From a checkpoint of a small mixture-of-experts model trained on Wikipedia.
Size: width 320, 58.5M parameters.
Experts: 64 experts in each of 11 layers, 96 squared ReLU neurons an expert, 4 picks a token.
Training: a variant of Muon for the experts, 244M tokens.
Below are experts of layer 6 (counted from 0) of a mixture-of-experts language model. Rows are named router (the router's row for the expert) and show model dimensions 160-239. Each number is 128 + 24 x the weight over its row's rms, rounded and kept within 0 to 255. Numbers have three digits each.
After each expert's rows: a language model's description of what the expert responds to. This comes from a sample of Wikipedia text that the model never trained on.

# expert 32
router:099164127124120110088170116131107123116087127080126098144094114112143096127151074122127118126128088110104104112132132147103138149161166163151161116107125123136067097085106154148118152129109108097121149146143173125106124093131116181142143125
What it handles: Latinate word stems. Second piece of English words after prefixes like re-, dis-, con-, in-, before suffixes, e.g. inc-omp-arable, dis-reg-arding, trans-pl-anted.

# expert 25
router:109126144121120157099119115142115127113101140090146121157120121108139138100111139163159175111151138125134097070106133159134132178168112135118138128135166092128146160093120098173134143095132112121153126104134144081109129112147131158108178118
What it handles: Determiners and possessives. Articles, possessive pronouns, possessive 's and small numerals before a noun, such as the, his, its, their, two, one.

# expert 24
router:106170134141099137097180105129088119114080157125138103160093122104136107114117096167165143114127148103102086151125146143098133129166172125144165126104149120141081140094134135149129145155096115097125147131110161079146139095156146162147146130
What it handles: Technical word fragments. Inner pieces and stems of scientific and technical words, such as mitoch-ond-rial, super-ox-ide, pro-ce-eds, ge-ographic, mac-ro.

# expert 9
router:107139152120137165098155119115120131095118127100110094142087128149138104122116099186132140121158098143110083089134070169119123151132116145132147155085145124138077121107107152147134135134135100065139134112117172109109098108142165124141150129
What it handles: Negation, hedges, hyphens. Function words in argumentative or quoted prose, such as not, so, without, too and n't, plus hyphens in compounds like not-for-profit and list dashes.

# expert 1
router:090115112119101148118167123079128130096122133082113097147124127085137132083135152145157128098167153125123114126114114136113131145164146154116171137097163097129143144125115090135140112112125087078110158138091162143111096117132118149154162122
What it handles: South Asian name pieces. Word pieces inside South Asian and Persian names and places, such as Ghaz-n-avi, Gopalgan-j, Singh, Bh; also "per" in "as per".

# expert 47
router:106147166120167149118167117107114150110120125103106112133102100130109119115127111201154106106126142110109133077125104118118153122168136121168139133117141130113100129077080126122111150148113085133114143092127153089107134106103159147111132131
What it handles: Mid-word noun pieces. Inner and final pieces of ordinary English words in prose (stat-u-ette, leg-it-imate, openn-ess), plus nouns like story, mission, rival.

# expert 34
router:114145126100128164110125146064126128085095155109104097132097146122146137125114099172137132086162111098079111093135105176115148146127144170106160128130135122123101135085109121154112145157121081097126139102135155089052088120111153163160137135
What it handles: Reviews and chart tables. Suffix pieces and table pipes in album, game and review articles, such as Crit(ic)ism, OpenCrit(ic), and | before review sources.

# expert 43
router:077099162093092188116148165105125148106097119140111091154154122102144132102137111201172136140131142106083117099089150140131142115128117168115145140080157125137123128096112134140130152114136106099151144117125140103124143109139145146138167141
What it handles: Western surnames. Surnames and their first pieces right after an English given name in lists and tables, such as Jones, Nelson, Wilson, D-ylan.

# expert 0
router:091126151120111167099106195120139178135092156116110129152121096134140144095132104165117112093132132073084112121113131165104174130130144181126179141114151101142089110143092121140145128109105141079133140135150158091103116122127137151151155118
What it handles: Sports proper-name pieces. Word pieces inside club, place and player names in football tables and honours lists, such as Dunfer-m-line, Wolver-h-ampton, de.

# expert 44
router:104113154156134141108166175084119156089109116116132104135118094098164130107130153179167103115138134081125113110107113169105154118141117154129112123117179118160119071104128146127158134141132084123162123115133107117153112125149117124170139120
What it handles: Central European given names. Word pieces in German, Slavic and Nordic personal names with diacritics, e.g. Wojc-ie-ch, Stef-ana, Jeann-ette, plus "==See also==" headings.

# expert 45
router:089160161129119133096165153122138155148103143116128104154128115113155155079138106177118100109151149099099112120160132158105120099156120155112185165108158120176137144090096104171120142094105108098127183119122142088116103096137126154114151110
What it handles: Institutions, places, demographics. Nouns like University, School, Road, Park and species, plus census-prose words such as years, married and African after percentages.

# expert 36
router:095129148096140148111133103106123143103103125117110106139134116131138132107077136155134125124157097119086126087152076149132111167163115116112143183093164107156070125102105106141122135101126094082126144112138143092119096092113135185132136117
What it handles: Auxiliaries and negation. Forms of be and modals plus not and but, such as was, is, been, would, and the piece el in words like below and welcome.

# expert 26
router:085160118113109162117154147104105118121104117106109084127127118115127132111119133139157121090179153106112111138150116151110145118184139130119181144085155107172125151136134125158159094100115102087109145109099143144084122103135099132170168111
What it handles: Arabic and Asian names. Word pieces inside Arabic, Persian, South and East Asian names and terms, e.g. Say-y-id, Mah-ay-ana, Tay-y-ip, Hong, Chen.

# expert 12
router:150162139139145154085163127076152158124097123132153121136144121113165145115114156148153110125155110120120113117139157149097149113134124128128145130100148130197123143084123119154133175110113106091112121109099125087111110090123117155130157158
What it handles: Biology and taxonomy terms. Word starts in biology and chemistry text, gene and protein names, and Binomial in taxoboxes, such as Ccnb, platinum, oxide, Binomial name.

# expert 2
router:061111160133117146081135126108126176112101132112136120124134087134142146084147130161167097108147142090103118103108150154153141113144095156126163126116164124118116140109074125127114157103100097085132118133115146081129128099145107149159168112
What it handles: Romance-language name endings. Word-piece endings inside Spanish, Portuguese, French and Italian names and places, plus the particle de, e.g. Aguir-re, Maranh-ão, Margu-er-ite.

# expert 55
router:086137150156145151106161166130139149119076154121114135129110130107153157096148123144150129107151147120128072115126132134128147128155127170125142149124156096132121145114154116152139148087123102126171146117097132093130124103136106156122161124
What it handles: Taxonomy and infobox fields. Table dividers and infobox or taxonomy labels and values, such as Kingdom:, Family:, Synonyms:, °N, and genus name pieces like Orth-onama.

# expert 21
router:084116135117126153117169163116118142114106132099110109138127089104171161118122140128150113127167129108094088095148105133128145164155152137111141139077139106115119128155104110129139152079117118082109165116113154088102130112125116155155153103
What it handles: Film, TV, biography. Words in actor and TV biographies and plot summaries, such as television, film, guest, co-star, reprise and wife, plus tennis scores.

# expert 61
router:085166131111151155122138107089131124091097132111095108132112140111161117138088083164140133098144133119108107081141103170117166141150131144128113126100159118120152144105117138142105141124126088121130130100149171096080104093116122162151170138
What it handles: Partitive "of" and quantity nouns. "of" after quantity words and quantity or abstract nouns, such as three of, half of, a number of, piece, share, kind.

# expert 30
router:119123144132100147127127178126148184126111161114097117140111128104154120124102142162106128097143125079069126098115129171103104128150093186082152149101143087155107133147108098130147167099115149111124151151154144117110098110139067160144144120
What it handles: Sports season narrative. Words and table cells in sports season reports, such as seed, sent off, returned, League, scored, and zeros in statistics tables.

# expert 39
router:087142124082128148128165137100135140105134149100129107134088127120127135092155129139127132108141120102100085086117095151104127152159131157115119136119177105163092158108126129117106171125103103100134154086132142108104098102132139164150124103
What it handles: Table pipes, heading pieces. Table cell pipes in vote and track-list tables, and word-piece endings inside section headings and song titles, such as Ward, Teardrops, Theme.

# expert 28
router:096123183116124143120138114139080148093094149095105112154087125096154105081121159172143150093173158101121104119128126138091138120137116135162147128099153101132123137117116131157138158128091073130138134111109142087125113144113158157111152096
What it handles: Taxonomy and infobox terms. Descriptive nouns in species articles and infobox bullets, such as specific (name), genus, species, and • before Total or Official.

# expert 20
router:090152154131111135101128137106115157126101147130129124167136110126135161077109138148135097134130124086079111140105122120119124085148150152109130155103195108134137151119089112170162151083116096130167147111113177066144114104135134153127149116
What it handles: Transport and use words. Common nouns and verbs on infrastructure, transport and use, and "by" after passive verbs, e.g. served by, use, land, airport, rolled.

# expert 29
router:065110164103133168106153116151134134115100160105125132121108106156149140074125138163133140110135112113110111147143126170090139118163138150156129152107175088136101117116112097165154142110126084110154109091090141096099112110125099159151148128
What it handles: Technical and math prose. Words and symbols in mathematical, scientific or Japanese-script text: of in formulas, LaTeX braces, katakana bytes, coordinate marks.

# expert 46
router:089143143147110172108153145125134118108083090139146098164126099081124094115138119177127124092133146090118120084078127148087165152142117142112141124079156127137139088087132143114119134128116083100124149102135165129107111125134157148143171120
What it handles: Personal name pieces. Common given names like John, George, Michael, and inner fragments of personal names, such as Laur(en), Benj(am)in, Dav(en)port.

# expert 31
router:108115153124137170111113149106117143137151152094117108148109090100130169114097134144109106098153121109084098105123106136129110152135086147119174122094148111170116128116096123137157137097126124117139160098129129110118099142131131165172178094
What it handles: After a V and table cells. Word pieces right after an initial V or v, such as V-ine, v-ass-al, and "The" or years opening titles in filmography tables.

# expert 41
router:111136159125140130127143191103138157143102125120106128124143122105142177123087128169132115105149133084115087108099130151095135102149119181071154142092172123179160126099079110141141158114128124114143130110145099143119109100106127143149162133
What it handles: Name pieces in sports tables. Mid-word fragments of surnames and places in sports result tables and lists (R-uther-ford, N-em-ec), plus scores and fight terms (TKO, Loss).